Below are experts of layer 5 (counted from 0) of a mixture-of-experts language model. Rows are named router (the router's row for the expert) and show model dimensions 0-127. Each number is 200 + 30 x the weight over its row's rms, rounded and kept within 0 to 999.
After each expert's rows: a language model's description of what the expert responds to. This comes from a sample of Wikipedia text that the model never trained on.

# expert 30
router,192,177,201,148,196,178,201,213,217,177,184,205,200,136,212,210,201,178,220,184,183,207,246,192,244,230,197,241,203,215,210,184,194,212,237,286,243,212,230,243,189,188,232,167,182,202,231,160,211,241,206,262,210,197,188,192,229,207,222,177,170,183,171,230,175,171,171,174,188,262,252,211,169,171,214,197,198,191,188,238,131,189,214,146,156,199,143,187,204,234,179,168,181,214,173,160,263,201,149,164,166,167,170,256,213,211,175,155,199,154,155,142,256,162,227,183,195,238,198,216,208,205,208,172,166,191,212,182
What it handles: Stem pieces of verbs and abstract nouns before suffixes like -ed, -ion, -ment, such as dep-art-ure, ass-ert-ion, interest, support, employ.

# expert 12
router,182,175,203,235,235,177,162,268,182,154,179,204,184,198,152,242,244,198,187,172,256,190,202,168,224,205,192,239,202,211,153,158,188,201,245,203,269,166,148,235,166,205,206,162,184,203,215,192,214,252,254,218,153,214,198,160,229,183,200,221,169,236,225,232,189,188,209,175,133,189,254,200,183,246,198,232,202,131,196,204,171,198,207,224,212,221,198,223,187,177,232,169,208,237,234,199,175,200,207,239,198,182,234,199,178,197,180,175,162,223,170,168,233,183,178,154,150,225,255,252,264,184,204,191,169,241,182,191
What it handles: Romance name particles and opening pieces of capitalized names, especially de, del, La, Los, Lo, as in Bas de Gaay, Los Angeles, de Mille.

# expert 27
router,181,175,206,200,173,170,226,181,211,198,196,192,161,197,178,198,271,207,204,140,208,239,232,199,191,177,168,198,142,192,168,200,171,200,226,222,227,162,212,235,232,208,230,166,195,243,237,211,197,237,197,225,242,168,232,151,254,229,279,213,219,185,172,199,176,255,191,152,213,214,219,195,158,231,266,184,203,219,206,181,170,189,200,167,183,215,157,247,169,263,195,223,216,158,215,182,223,133,200,259,170,184,210,218,173,177,152,198,205,175,192,156,210,175,194,159,182,199,162,245,232,219,233,211,158,235,150,195
What it handles: Place names, especially US state names after a city and comma, plus University and city-name endings: Maryland, Pennsylvania, Prince-ton.

# expert 35
router,226,164,191,209,269,138,190,162,162,177,159,193,187,176,205,231,196,209,220,210,183,222,228,163,202,187,202,207,188,188,162,187,158,185,186,294,234,215,170,259,204,224,233,230,241,224,237,185,165,204,190,205,192,164,223,191,229,233,202,166,179,204,167,195,162,216,247,173,194,161,258,201,130,236,241,155,212,221,213,240,181,222,263,159,178,199,205,188,197,261,213,162,259,244,196,189,241,181,166,180,195,209,217,219,155,221,167,198,196,198,157,184,215,156,196,188,196,185,192,224,233,202,266,194,218,231,208,225
What it handles: Verbs and prepositions following to, not, did or due, in clauses about actions or intentions: seek, make, perform, without, despite.

# expert 6
router,259,188,228,203,203,170,151,186,191,156,182,191,194,195,159,198,271,218,156,148,207,227,249,199,209,169,193,187,172,155,208,203,162,246,223,249,207,181,201,198,189,218,175,158,211,203,204,175,166,235,235,180,241,227,245,197,236,193,175,222,187,236,234,219,145,201,238,157,200,205,271,203,236,233,235,230,245,192,166,200,168,201,207,191,188,272,221,186,157,264,170,178,232,177,203,223,224,139,209,210,204,168,243,165,201,176,198,154,226,212,161,155,225,180,221,162,176,196,166,184,182,171,206,234,172,238,185,219
What it handles: The article "the" after prepositions like in, of, to, at, plus a few adjectives like early, late, entire (in the Netherlands).

# expert 3
router,189,156,214,214,234,187,232,225,205,264,198,227,153,205,182,219,240,168,214,194,215,223,187,197,187,190,209,197,183,234,120,174,138,211,218,179,255,170,168,199,152,210,201,169,156,184,203,140,178,238,213,240,196,144,174,157,217,163,177,198,198,189,171,181,153,175,221,144,238,146,233,142,163,188,230,207,195,225,220,230,161,207,261,219,207,218,163,214,204,214,204,166,177,198,214,179,239,236,223,284,171,181,224,183,189,164,205,213,238,178,207,156,234,172,188,179,178,213,215,230,218,244,186,173,192,214,184,244
What it handles: Small integers opening a number inside table cells or semicolon-separated statistics, such as scores, times and dates: 3, 25.3, 6:35.

# expert 21
router,208,208,227,207,199,178,179,167,186,157,166,180,168,175,173,231,196,233,199,148,266,199,270,150,247,245,194,214,198,197,187,215,216,203,193,211,286,197,157,181,215,176,187,165,160,213,206,168,194,209,195,196,211,169,201,181,217,220,216,207,149,244,188,228,197,199,255,178,172,216,253,159,236,225,189,193,259,185,194,158,140,185,235,221,178,226,189,202,136,215,188,169,250,214,181,206,250,165,195,182,194,221,251,217,159,199,164,145,215,206,134,185,201,139,208,191,148,213,210,188,178,219,183,182,173,243,193,223
What it handles: Opening parentheses and quotation marks, hyphens inside chemical and compound names, and prefixes such as un, dis, app, Mc.

# expert 37
router,178,231,256,182,216,201,200,202,184,240,161,173,164,210,161,211,239,186,181,189,198,193,216,117,239,215,145,196,174,195,214,196,154,194,285,290,231,170,176,230,226,224,239,160,183,245,184,188,206,213,202,216,250,124,242,210,223,220,204,201,215,193,216,196,186,171,195,157,181,205,199,227,194,220,241,195,216,183,208,201,130,146,211,192,204,201,165,189,167,235,208,158,229,164,189,223,207,193,177,199,194,158,208,223,164,160,208,228,217,201,237,161,244,175,216,208,212,196,191,246,230,243,232,217,202,266,195,232
What it handles: Nationality adjectives opening biography descriptions, such as American novelist, Sri Lankan broadcaster, German zoologist, and words near those phrases.

# expert 9
router,187,207,248,184,206,147,202,187,187,160,183,192,180,158,145,195,221,210,157,150,173,199,256,177,195,196,194,230,235,187,186,229,203,204,203,218,296,180,211,223,217,239,215,198,204,189,197,187,193,191,209,246,227,144,198,165,265,217,194,246,208,204,194,183,191,228,165,152,225,205,214,146,218,220,254,185,217,207,210,186,171,182,271,189,207,169,175,238,174,232,226,183,217,183,238,213,237,177,169,176,196,134,202,186,153,189,186,173,198,197,215,129,244,204,222,184,149,257,234,215,235,239,184,200,176,226,177,260
What it handles: Numbers, symbols and field labels in infoboxes, identifier lists and geographic coordinates, such as Coordinates, ′, °W, ISSN digits, Population, Elevation.

# expert 22
router,250,169,231,188,231,189,181,195,169,213,146,193,154,179,135,215,246,196,182,136,233,217,214,181,180,188,183,201,194,211,166,192,181,199,226,246,212,181,186,265,144,222,226,172,229,204,204,162,166,244,202,221,259,144,211,167,270,191,211,176,226,203,197,184,147,242,190,167,178,162,218,200,155,181,204,195,222,219,243,220,144,207,238,192,198,225,174,186,197,262,227,204,228,211,175,187,217,210,170,202,211,162,225,201,231,199,167,159,236,203,165,180,231,124,222,183,194,206,222,248,223,188,173,233,203,252,156,182
What it handles: Prepositions, mostly in, of, from, during, on, after verbs or at sentence start, usually introducing years, dates or places (began in 1951).

# expert 26
router,201,238,230,225,223,190,161,190,174,220,166,186,146,166,249,230,205,238,144,212,167,270,197,178,197,247,220,157,142,155,167,172,156,258,207,199,306,208,164,185,200,255,209,194,227,208,209,193,170,239,203,232,204,208,232,195,222,207,217,252,176,237,226,189,194,169,195,206,167,182,205,199,216,248,203,274,218,201,220,194,159,188,186,208,214,219,164,226,155,202,203,215,201,222,187,205,235,206,167,214,177,209,205,236,206,199,199,194,243,195,170,160,219,169,214,201,164,217,197,238,242,239,189,232,179,263,151,225
What it handles: First syllable pieces of nouns and names after the or of, such as Ca(ucasus), mar(ine), ca(ves), Jer(usalem), often in geography or nature text.

# expert 40
router,246,185,227,211,227,160,190,173,168,174,174,134,155,193,149,160,254,211,161,233,218,246,215,215,218,231,204,236,179,186,158,187,175,233,246,246,268,204,181,243,169,199,182,169,208,212,223,213,192,213,231,206,268,176,184,186,206,236,216,204,202,236,213,211,165,207,219,176,204,195,183,137,218,247,213,173,253,259,212,223,161,178,265,240,193,249,216,220,121,212,194,168,179,192,211,191,223,210,222,216,230,187,198,222,201,228,236,175,189,230,196,173,234,175,159,161,173,176,176,203,173,219,222,244,184,210,169,233
What it handles: Pipe characters separating table cells and headers, plus semicolons and hyphens in lists and infobox-style fields like Starring, Running.

# expert 16
router,175,144,228,168,224,208,221,182,172,205,144,179,170,206,171,216,204,213,159,191,210,174,228,187,191,211,201,231,217,174,193,137,211,224,237,203,229,193,181,229,159,223,249,188,176,254,215,225,170,229,184,254,214,161,201,174,290,181,223,252,195,260,178,203,189,214,176,179,199,150,210,230,190,191,244,219,256,226,196,225,139,155,208,204,178,217,154,179,188,239,138,159,241,174,235,163,234,169,206,197,162,189,237,216,181,180,233,204,189,221,154,147,222,176,200,201,169,202,179,224,217,264,207,208,173,224,171,193
What it handles: Words and suffixes inside institution or department names, such as Arts, Research, Information, Development, Services, and endings like -ing, -ation.

# expert 0
router,176,185,171,179,191,183,178,158,249,240,177,200,200,211,193,195,211,193,217,164,189,173,255,167,234,156,180,271,198,182,207,185,199,237,232,257,203,187,203,257,180,213,193,182,189,195,234,186,147,184,201,232,238,225,176,149,267,198,189,222,181,209,187,213,157,172,213,191,214,181,231,255,180,189,251,235,230,194,207,191,156,233,218,199,169,208,164,200,145,197,226,216,238,144,210,216,260,175,191,191,175,193,211,211,158,183,192,146,229,202,212,170,221,116,184,145,169,187,182,254,229,194,183,170,239,231,176,258
What it handles: Person-role nouns and agent suffixes like guitarist, critic, politician, player, plus closing quotation marks and parentheses after titles or quoted phrases.

# expert 7
router,180,160,223,213,273,195,229,204,158,165,137,187,146,167,170,251,240,195,171,152,207,207,233,202,218,179,157,204,177,192,199,135,193,222,210,237,242,221,170,203,212,213,237,193,246,209,229,205,215,247,220,181,263,175,193,177,247,188,204,205,179,206,160,171,147,186,209,154,221,187,187,196,155,216,189,204,193,163,201,177,178,193,211,156,183,201,200,195,173,250,197,165,196,173,181,196,252,215,156,157,151,205,210,176,161,198,189,206,211,155,227,157,196,130,235,160,168,144,177,231,233,212,164,232,174,247,194,206
What it handles: Main verbs, mostly past tense or participles after was, were, is or he, followed by by, in or to: served, located, produced.

# expert 44
router,211,164,233,200,221,205,188,199,190,211,136,232,190,173,192,256,219,197,227,165,231,238,174,144,242,245,178,215,205,164,135,144,197,216,186,282,233,170,168,247,206,217,229,176,195,190,231,215,182,235,184,240,252,147,217,214,227,160,241,181,203,227,181,218,192,165,226,168,221,219,257,151,179,223,216,188,244,216,229,201,191,176,242,190,198,229,211,205,213,269,226,151,222,211,194,167,239,196,216,198,157,186,192,248,174,230,220,212,210,211,204,192,229,150,209,241,202,189,161,197,181,268,183,200,154,201,212,214
What it handles: Forms of be and have, was, is, were, has, had, been, following a subject pronoun or noun, plus also.

# expert 25
router,261,161,237,196,185,187,149,225,226,222,165,186,176,184,185,165,225,184,181,140,203,223,245,172,151,213,235,194,202,180,155,234,221,213,215,216,314,208,165,204,197,188,195,219,156,180,223,214,185,201,206,208,168,171,195,200,237,239,224,186,154,161,264,209,212,167,209,137,218,198,210,185,218,235,177,204,211,177,206,183,184,187,255,167,186,229,148,156,222,232,221,196,237,250,225,229,224,198,209,232,195,189,156,218,209,186,214,148,192,185,158,181,217,211,200,192,202,196,188,276,171,265,230,194,174,245,202,224
What it handles: En dashes in year ranges and game scores, such as 13–27 and 2014–2015, plus heading equals signs, time colons and thousands commas.

# expert 1
router,191,164,232,207,236,142,159,196,188,187,244,216,161,190,202,252,214,200,169,153,190,256,228,214,245,186,203,220,191,156,201,194,140,228,228,245,228,188,177,212,191,232,180,200,185,207,202,176,155,215,232,229,160,206,188,169,252,211,208,222,199,228,209,167,142,206,207,146,195,167,207,206,203,212,233,214,248,203,192,211,197,178,246,198,192,174,197,193,149,202,222,211,210,199,209,214,228,151,179,201,187,185,249,195,174,216,223,163,252,220,210,154,268,193,204,238,204,186,151,297,204,280,233,216,179,198,189,267
What it handles: Periods ending prose sentences, often right after a closing quotation mark or a noun, such as politician., households., help".

# expert 5
router,216,199,233,226,229,152,211,207,172,201,176,197,174,234,141,228,251,213,158,218,244,183,212,170,244,225,192,202,146,207,129,187,170,218,223,233,218,185,206,234,174,221,238,127,192,228,174,160,208,215,267,170,219,191,246,211,257,256,196,192,175,189,182,159,182,157,200,191,191,197,271,141,224,187,218,217,190,163,162,197,187,161,244,193,240,236,191,174,190,190,232,190,199,182,179,208,245,204,172,194,218,200,208,254,154,195,169,140,190,196,142,191,220,157,218,180,193,232,168,226,210,222,208,211,171,190,167,231
What it handles: Articles and possessive determiners opening a noun phrase after a verb or preposition, such as made a full recovery, until his death, its founding.

# expert 18
router,197,194,173,204,177,166,214,142,168,215,214,202,242,204,192,222,253,217,167,172,203,225,234,176,181,163,153,202,170,166,179,187,200,236,191,184,250,185,171,265,183,242,220,176,166,197,187,170,196,244,222,232,213,156,211,194,263,184,247,229,219,208,239,213,162,225,178,151,183,223,258,208,190,234,248,168,263,199,189,226,117,199,214,207,237,230,175,226,155,185,179,175,221,179,196,166,263,146,174,243,146,165,234,201,171,184,178,203,185,190,176,200,246,166,204,200,179,205,193,205,229,169,188,226,198,218,172,247
What it handles: Final pieces of foreign or unusual proper names and places, such as Holstein, Savoie, Nguyên, Boldyrev, Humairi, often before a comma or parenthesis.

# expert 47
router,230,163,222,233,196,184,200,220,186,198,208,129,137,173,207,256,226,208,188,209,200,201,217,190,188,199,199,224,170,161,180,235,182,227,257,207,308,118,213,252,193,195,231,210,172,188,222,158,170,195,208,254,245,216,195,212,182,223,195,215,210,217,246,184,179,156,194,182,205,197,247,194,191,213,212,161,189,191,180,243,196,205,188,204,172,193,165,154,144,237,178,228,183,187,199,234,230,210,217,179,184,212,206,207,157,205,198,148,180,223,216,195,241,154,207,207,194,255,189,271,180,222,191,222,215,260,263,174
What it handles: First pieces of words opening entries in dash lists, often band personnel or infobox fields: backing, mand-olin, reb-uilding, Exp-osition, Genres:.

# expert 38
router,224,147,224,209,230,186,197,216,221,227,206,172,151,154,176,189,210,219,207,178,192,208,251,159,157,210,216,179,184,222,173,183,206,268,207,250,256,170,227,241,241,249,212,189,140,210,184,209,204,242,212,199,227,183,187,153,246,201,240,192,192,189,168,193,164,216,238,160,248,219,168,225,218,229,179,169,208,215,181,154,161,202,243,155,179,211,182,187,205,247,163,203,182,178,182,225,248,145,215,213,142,196,210,170,134,205,217,152,201,227,148,159,247,161,163,184,174,209,148,235,208,197,196,194,220,233,197,222
What it handles: Nouns for time spans and competitions after numbers or ordinals, such as years, season, days, tournament, round, in sports and career passages.

# expert 4
router,243,182,221,217,201,150,203,156,223,226,171,201,196,178,218,221,217,197,175,199,252,210,266,164,236,226,199,233,152,250,173,217,198,228,197,190,305,211,193,197,243,218,264,211,183,245,217,158,187,248,212,207,216,208,224,208,219,219,214,210,184,203,193,200,198,179,204,151,221,196,237,185,195,258,223,213,260,225,225,236,144,200,254,161,142,233,214,187,154,195,185,176,222,183,173,250,211,187,175,196,151,149,208,221,152,197,192,179,199,201,204,206,262,157,197,237,196,231,192,231,248,224,205,167,165,201,211,221
What it handles: Opening pieces of Indian, Arabic, Persian and Central Asian names, especially Kh, Bh, Sh, Z, K, as in Khadilkar, Mahesh, Mohammed.

# expert 33
router,206,177,240,225,187,192,214,161,180,191,158,247,163,242,161,197,217,176,175,158,254,256,263,229,227,238,153,194,189,206,199,199,187,263,161,231,244,163,184,247,189,199,211,176,132,177,200,174,205,239,206,196,195,160,223,213,203,205,178,185,209,240,197,214,168,175,210,140,205,232,267,170,191,195,212,159,167,171,242,221,191,188,249,230,251,223,192,172,172,201,250,235,186,205,217,223,226,191,178,234,204,119,198,217,182,169,232,198,211,201,211,182,182,150,215,185,146,196,143,244,196,192,213,205,162,220,209,218
What it handles: Subject pronouns and infinitive to at clause starts, followed by a verb, such as he must, they had, I was, to monitor.

# expert 2
router,205,190,233,209,228,185,173,164,163,257,218,182,144,200,199,211,221,191,215,213,194,212,247,174,214,227,169,184,174,195,233,248,169,222,182,212,299,146,178,238,195,220,218,131,156,202,169,211,181,223,197,221,237,119,217,193,200,202,259,181,232,195,228,221,234,215,230,145,229,217,229,139,232,228,213,190,203,210,200,214,160,210,233,221,171,226,181,243,155,218,192,178,236,166,153,225,233,173,161,214,226,216,177,215,196,221,237,151,205,201,224,175,219,164,150,247,149,208,210,209,174,214,180,208,221,194,163,200
What it handles: Word-initial prefixes like inter, pre, sub, non, post, multi, and line-start hyphens or bullets in infobox-style lists (- Headquarters:).

# expert 36
router,242,175,218,184,229,166,156,207,191,195,215,245,224,218,151,194,259,132,201,200,246,259,221,202,167,164,184,248,238,146,144,187,155,200,224,246,263,169,201,211,194,229,186,182,125,199,205,172,240,229,244,207,238,154,203,160,231,186,237,198,205,165,193,173,153,205,159,171,233,191,232,147,145,220,218,204,210,204,193,195,153,206,223,198,190,199,173,236,149,212,206,227,230,197,246,219,263,216,224,212,219,189,218,187,170,193,200,201,208,198,206,180,219,141,191,230,185,171,179,210,223,220,204,222,202,213,174,246
What it handles: Digit tokens in scores, statistics, tables and measurements, such as 24–10, 1.38, 5,715, often within pipe-delimited tables.

# expert 46
router,180,205,222,190,238,128,197,198,197,240,199,166,156,193,174,234,214,186,178,165,181,205,199,208,250,199,198,218,200,177,184,157,187,220,224,252,207,215,195,249,163,229,274,191,162,232,224,173,160,233,236,207,207,191,176,189,266,240,189,223,179,208,230,200,188,182,188,212,185,157,242,209,192,226,175,237,198,193,200,172,165,200,206,152,171,204,168,182,131,246,198,173,178,184,198,195,296,181,165,168,181,180,206,208,135,178,220,176,236,193,167,143,248,185,196,204,188,152,189,198,218,275,229,200,206,240,180,241
What it handles: Evaluative adjectives and the adjective or noun suffixes -al, -ing, -able, -ity, as in significant, unique, remarkable increase, causal link.

# expert 13
router,217,196,225,189,205,150,203,167,156,238,146,214,240,179,172,239,240,205,206,169,203,211,211,169,217,231,176,227,193,180,139,174,191,246,267,205,259,230,192,227,228,216,245,161,202,273,219,179,213,215,169,220,219,189,230,171,237,175,196,202,195,214,230,191,180,221,182,190,151,230,211,157,208,195,261,200,212,219,180,197,149,209,249,195,214,205,167,206,149,221,184,188,245,206,244,166,257,199,132,215,217,203,230,192,139,178,168,192,234,241,196,154,203,124,222,201,176,211,177,225,220,208,197,187,224,239,188,243
What it handles: Word pieces inside Latin binomial species names and taxonomy fields, plus separators in species tables, such as cuvi-er, preti-os-us, Binomial, idae.

# expert 42
router,199,169,217,159,174,147,199,230,211,244,173,194,170,195,204,198,174,222,179,169,220,261,237,214,175,238,203,210,203,173,174,193,151,241,230,207,264,201,223,217,214,203,229,228,175,209,180,155,180,234,175,244,170,219,225,178,292,236,235,163,223,210,173,222,175,216,217,159,201,211,199,215,232,208,212,205,223,200,170,198,130,221,218,217,203,216,216,167,168,224,182,175,211,188,235,192,262,154,208,160,175,124,161,238,192,184,209,137,186,244,206,137,194,159,210,212,159,213,217,220,249,220,167,230,212,225,190,239
What it handles: Nouns naming kinds, names or places after the/a, such as name, species, Genus, town, parish, municipality, often before of or is.

# expert 29
router,205,192,238,245,245,170,200,195,209,195,194,169,159,252,212,206,235,203,210,171,227,234,254,208,233,210,179,189,161,214,129,184,159,222,228,240,258,157,218,227,181,228,225,204,162,203,215,157,182,181,208,188,234,148,238,206,248,182,217,183,191,236,244,162,186,228,214,157,211,215,261,222,240,203,243,189,196,230,244,226,186,199,240,219,241,226,192,179,171,214,227,193,255,163,180,163,270,183,188,175,215,156,208,172,188,225,224,164,188,177,150,189,222,161,189,167,156,192,167,232,194,215,195,269,201,207,234,225
What it handles: Line breaks ending table rows after a closing pipe or ending bulleted list items, plus blank-cell double spaces inside tables.

# expert 32
router,183,194,217,247,250,167,212,164,198,237,140,184,210,194,203,254,203,210,248,168,236,154,187,192,203,221,211,172,228,226,196,180,185,232,206,233,225,213,182,197,206,222,197,206,200,215,246,177,186,238,195,255,187,185,189,130,299,195,176,227,193,234,157,226,189,166,233,164,202,144,207,209,167,193,245,165,220,214,193,207,191,184,218,190,212,208,213,187,184,256,193,188,174,210,243,213,257,171,180,231,127,142,200,237,151,197,196,225,182,164,159,178,234,138,189,184,161,211,197,245,220,178,194,234,140,199,193,200
What it handles: Plural endings and plural nouns, usually the s piece completing a word, as in medals, officers, students, bearings, leaders.

# expert 8
router,182,171,214,214,231,210,163,154,161,204,178,179,151,188,168,221,144,190,159,233,236,221,261,174,162,208,185,202,195,163,165,226,166,248,229,229,299,202,206,198,205,185,184,134,170,195,189,192,210,228,213,186,181,158,185,188,258,193,187,184,211,201,190,203,223,195,262,168,206,136,230,145,209,225,213,229,206,169,214,243,171,156,222,210,203,223,268,220,172,207,184,195,181,183,210,226,199,223,174,206,203,165,223,174,145,173,220,167,171,192,259,142,201,143,216,198,158,197,209,235,200,203,169,205,169,233,195,221
What it handles: First letter or short fragment of a lowercase word split into pieces, often after the or and, as in p-istols, l-ip, cl-, des-cribes.

# expert 11
router,213,182,223,257,197,187,164,186,137,186,180,224,181,194,189,241,237,236,173,190,211,219,208,176,165,247,196,221,215,177,197,184,186,220,208,190,329,163,180,182,197,211,243,193,164,198,186,167,202,206,234,177,237,143,197,182,200,195,197,189,234,188,187,216,126,163,177,149,191,207,251,192,206,203,177,187,227,227,215,217,155,132,211,203,183,215,213,186,200,231,212,214,209,178,201,163,238,209,220,232,198,181,224,238,222,208,187,201,205,206,130,177,219,183,179,196,166,271,146,266,231,219,244,222,148,222,187,211
What it handles: Capitalized first fragments of foreign or unusual proper names, mostly surnames and clubs, split into pieces: Gre(yhound), Ti(erney), Ne(pomniachtchi).

# expert 39
router,218,205,210,177,227,165,204,178,184,208,244,187,194,212,188,156,241,187,191,186,212,233,230,246,187,217,192,229,164,216,186,205,153,247,235,224,268,229,163,233,200,184,222,206,182,199,166,207,111,245,229,252,224,190,193,210,182,211,207,212,177,190,183,233,189,251,188,154,207,179,258,152,142,223,183,210,247,172,174,209,160,233,191,176,166,198,194,205,147,218,168,194,196,169,193,225,255,219,208,197,231,222,217,181,199,179,200,176,284,256,224,211,180,139,176,253,214,209,175,187,189,261,185,225,196,211,202,259
What it handles: Ordinals and their pieces: 1st, 2nd, 19th, first, second, and th in th-ird or 20th before century, place, round.

# expert 24
router,203,128,208,201,204,128,156,147,191,157,197,184,230,216,183,231,212,191,174,163,238,217,251,192,225,182,206,221,178,189,185,202,177,235,199,237,194,193,187,265,185,203,199,167,206,218,216,194,114,225,230,215,193,184,193,161,230,215,248,214,198,249,192,151,203,217,232,170,213,192,180,152,199,220,237,176,220,182,179,199,135,188,256,217,168,181,193,175,176,235,214,217,190,196,240,184,228,197,165,193,248,188,205,225,157,229,170,171,231,230,176,171,209,157,187,226,193,182,210,295,184,260,212,196,207,257,184,239
What it handles: Periods, colons, dashes and pipes in titles, initials, lists and tables, plus title-introducing words like called, titled, entitled, aka.

# expert 20
router,217,174,211,172,215,160,143,189,135,230,162,239,184,217,162,255,214,233,180,214,217,260,241,172,241,185,226,223,224,212,227,177,172,244,233,272,216,196,218,243,236,207,195,182,163,175,239,179,198,237,222,246,212,157,178,219,224,199,232,202,208,239,180,209,162,215,187,153,192,261,165,228,131,188,204,203,170,224,221,209,135,217,273,174,171,210,215,177,165,227,177,192,216,190,179,219,233,213,189,237,186,188,214,210,175,182,169,197,172,237,165,183,229,158,199,200,189,184,199,236,193,244,214,182,188,168,147,238
What it handles: Commas and subordinating or linking words that open clauses in narrative prose, such as which, when, where, however, because, but.

# expert 31
router,230,157,173,217,199,183,199,189,190,222,181,198,202,181,193,202,287,226,247,208,218,195,225,163,178,206,176,216,184,166,176,160,202,225,235,204,266,195,209,243,188,223,216,182,194,248,216,174,196,234,213,189,238,154,206,136,247,219,249,213,219,213,187,192,117,216,171,126,225,211,229,191,198,190,250,191,278,222,208,192,177,181,226,203,169,215,170,190,160,215,182,162,222,160,247,174,248,164,174,259,172,197,234,198,197,204,182,224,215,235,225,159,229,186,149,179,205,223,173,222,230,196,227,228,178,254,184,230
What it handles: Final pieces of foreign club and player names and score dashes in football match listings and squad tables: Craio-va, Gen-oa, -ić.

# expert 41
router,170,180,208,222,240,150,209,210,189,196,188,151,189,152,157,246,233,213,161,184,173,208,254,158,227,183,217,230,194,223,213,191,180,244,182,224,239,170,228,203,188,212,206,159,122,243,171,169,217,216,258,225,226,175,213,209,210,238,233,225,233,206,202,226,184,229,206,187,206,180,208,201,198,201,235,188,246,211,234,217,152,197,222,184,171,222,143,172,179,219,138,192,240,217,166,190,258,177,216,204,165,199,192,220,168,153,189,217,256,205,155,176,240,133,140,215,138,220,188,190,231,211,169,226,201,242,168,224
What it handles: Capitalized words within song, film and book titles, such as Baby's Day Out, Deathly Hallows, Love, Dream, Night.

# expert 10
router,199,193,228,181,192,186,189,187,175,214,169,213,116,191,196,194,280,219,200,165,224,224,235,185,213,180,217,209,175,165,181,217,181,218,226,246,253,193,167,239,195,251,217,175,196,182,256,208,167,224,243,243,199,195,177,191,209,204,216,195,163,207,193,206,221,199,234,198,202,226,236,162,182,221,256,198,213,205,231,254,185,182,226,174,215,240,171,211,180,237,173,202,209,179,136,186,270,151,143,168,191,191,230,232,155,251,258,168,218,205,186,166,221,173,165,176,198,218,157,236,187,200,204,190,127,227,162,251
What it handles: Paragraph breaks and the equals signs of Wikipedia section headings (===League), plus "also" in "See also" and heading words like Early, Biography.

# expert 28
router,213,183,232,197,181,155,212,166,222,189,154,199,162,167,166,179,209,209,176,170,220,204,222,208,180,180,207,162,177,176,203,153,176,232,236,215,304,186,188,260,211,210,229,229,169,242,183,123,211,250,213,171,240,211,181,201,226,202,192,224,216,180,181,247,215,208,211,211,204,186,216,197,181,167,270,241,223,233,189,197,191,189,257,200,213,197,176,195,170,237,190,156,265,196,246,220,213,163,126,216,185,165,242,225,191,150,175,172,174,208,214,168,215,189,220,215,168,234,200,241,260,251,194,198,163,190,203,204
What it handles: Month names, commas and colons in dates, aged/age and ft in biographical data, coordinate N, and Cyrillic letters in Russian text.

# expert 45
router,187,175,226,243,216,129,144,183,184,204,195,213,216,163,136,228,283,195,199,136,244,220,258,183,235,219,155,258,199,164,175,191,165,215,229,238,228,196,187,242,160,227,240,164,170,213,245,179,184,193,243,223,203,217,246,203,238,201,255,210,180,210,223,197,170,219,164,160,212,192,201,194,202,222,256,185,230,220,181,217,144,191,263,165,171,187,182,176,197,237,194,201,235,185,237,182,226,168,169,245,191,192,208,202,172,196,199,161,217,207,216,181,241,163,185,177,183,204,203,241,240,194,203,185,213,247,181,222
What it handles: Given names, or their pieces, beginning a person's full name in credits, rosters and lists, such as David Kemper, Wayne Brown, Bob-by Lashley.

# expert 17
router,193,207,210,235,217,134,202,182,180,192,188,225,141,207,169,195,223,170,176,183,181,239,244,202,211,229,201,191,189,149,155,137,165,252,250,228,234,223,211,266,177,244,190,192,195,193,214,175,188,241,220,235,257,190,187,198,259,171,212,205,163,239,206,214,207,180,190,169,196,201,209,201,203,193,228,234,206,203,176,191,188,185,225,166,179,232,231,245,152,271,198,186,229,219,239,186,242,225,186,174,134,149,253,273,193,190,172,199,193,200,205,187,231,157,204,152,215,228,174,238,176,230,222,216,211,197,238,251
What it handles: Pipe characters between numeric cells in statistics, election and sports tables, mostly right after a number or percentage, as in 42.08% | +8%.

# expert 43
router,228,195,201,194,221,172,171,235,156,193,189,202,212,170,185,223,228,231,162,192,218,245,266,211,145,239,202,253,195,170,212,235,110,218,203,227,296,189,157,251,192,181,183,171,182,187,250,209,178,232,169,209,235,170,217,148,256,205,188,169,215,178,217,218,216,187,190,199,229,164,180,174,206,213,198,251,143,171,223,193,183,143,194,207,156,250,189,207,158,217,165,201,180,181,179,193,203,171,161,240,173,203,226,240,185,184,206,186,153,198,210,171,214,168,157,198,231,175,206,234,168,224,209,213,222,232,176,244
What it handles: Short middle pieces of common words after a prefix or split, such as pro-ba-ble, elimi-na-te, three-di-men-sional, breast-fe-eding.

# expert 14
router,201,210,192,273,195,151,184,151,189,219,194,151,165,205,173,260,212,193,208,153,214,238,250,177,203,159,170,141,160,193,147,195,150,226,187,207,265,186,191,189,173,192,222,214,159,188,201,192,187,230,207,207,233,191,213,179,181,210,168,174,193,226,186,203,184,153,222,157,206,154,244,148,154,181,233,196,181,222,199,200,160,178,265,189,148,231,214,225,201,264,267,232,207,175,191,171,214,222,177,204,170,179,195,225,154,212,195,130,211,212,189,168,215,182,145,214,208,236,186,248,216,225,177,189,160,204,216,203
What it handles: Lone capital letters that start initials, abbreviations or codes, often in tables or name lists, such as G. Cassel, H.H.P., PJ, CIPHE.

# expert 34
router,225,186,138,189,194,157,166,189,216,212,185,238,240,232,190,166,255,171,222,147,248,221,219,226,258,267,190,269,198,182,186,190,176,177,210,188,274,215,206,246,199,243,160,219,241,220,205,177,150,204,209,231,231,199,155,172,260,207,220,205,175,234,209,226,172,184,176,170,187,203,217,199,201,239,183,230,245,198,193,227,171,203,205,187,224,232,187,187,163,250,177,216,215,211,186,223,211,140,217,221,182,198,210,196,186,196,151,218,212,196,191,154,235,156,229,217,184,217,207,236,179,239,219,252,195,274,187,254
What it handles: Inner fragments of rare names and words, often consonant clusters, such as Pin-kn-ey, Aard-sm-a, Vin-eg-ar, Le-ban-on, socio-ec-onomic.

# expert 23
router,198,164,255,161,251,174,188,195,163,199,195,188,144,142,156,221,193,203,168,180,209,206,214,188,235,183,162,210,203,177,170,169,186,225,238,183,231,210,216,234,245,248,227,200,147,224,216,168,180,273,200,246,247,144,196,144,248,208,212,166,165,215,198,200,154,163,177,164,213,172,248,230,228,242,219,184,222,193,183,211,173,168,206,166,172,229,149,175,156,217,192,202,226,189,199,155,239,181,204,252,162,163,199,217,183,206,223,202,204,239,205,172,201,148,186,209,157,250,214,199,250,232,180,196,204,194,194,252
What it handles: Nouns and word pieces on aircraft, ships, railways, engines, weapons and military units: aircraft, engine, rail, Squadron, ammunition.

# expert 15
router,263,203,194,179,269,155,171,138,183,181,212,185,181,166,168,204,227,189,141,206,239,212,177,201,246,246,181,172,211,181,188,223,184,251,230,219,191,188,199,245,217,197,197,215,225,237,233,148,162,211,202,219,239,174,209,197,232,204,203,205,179,223,188,210,196,180,214,164,253,178,191,186,174,245,244,228,203,200,239,183,149,199,227,239,158,182,199,193,196,228,183,185,216,205,176,216,209,148,190,239,242,175,186,224,167,209,153,229,240,218,163,161,217,170,182,180,145,192,155,283,222,243,236,223,209,279,202,200
What it handles: Coordinating and, or, & and commas joining items in lists and series, plus including, especially and except.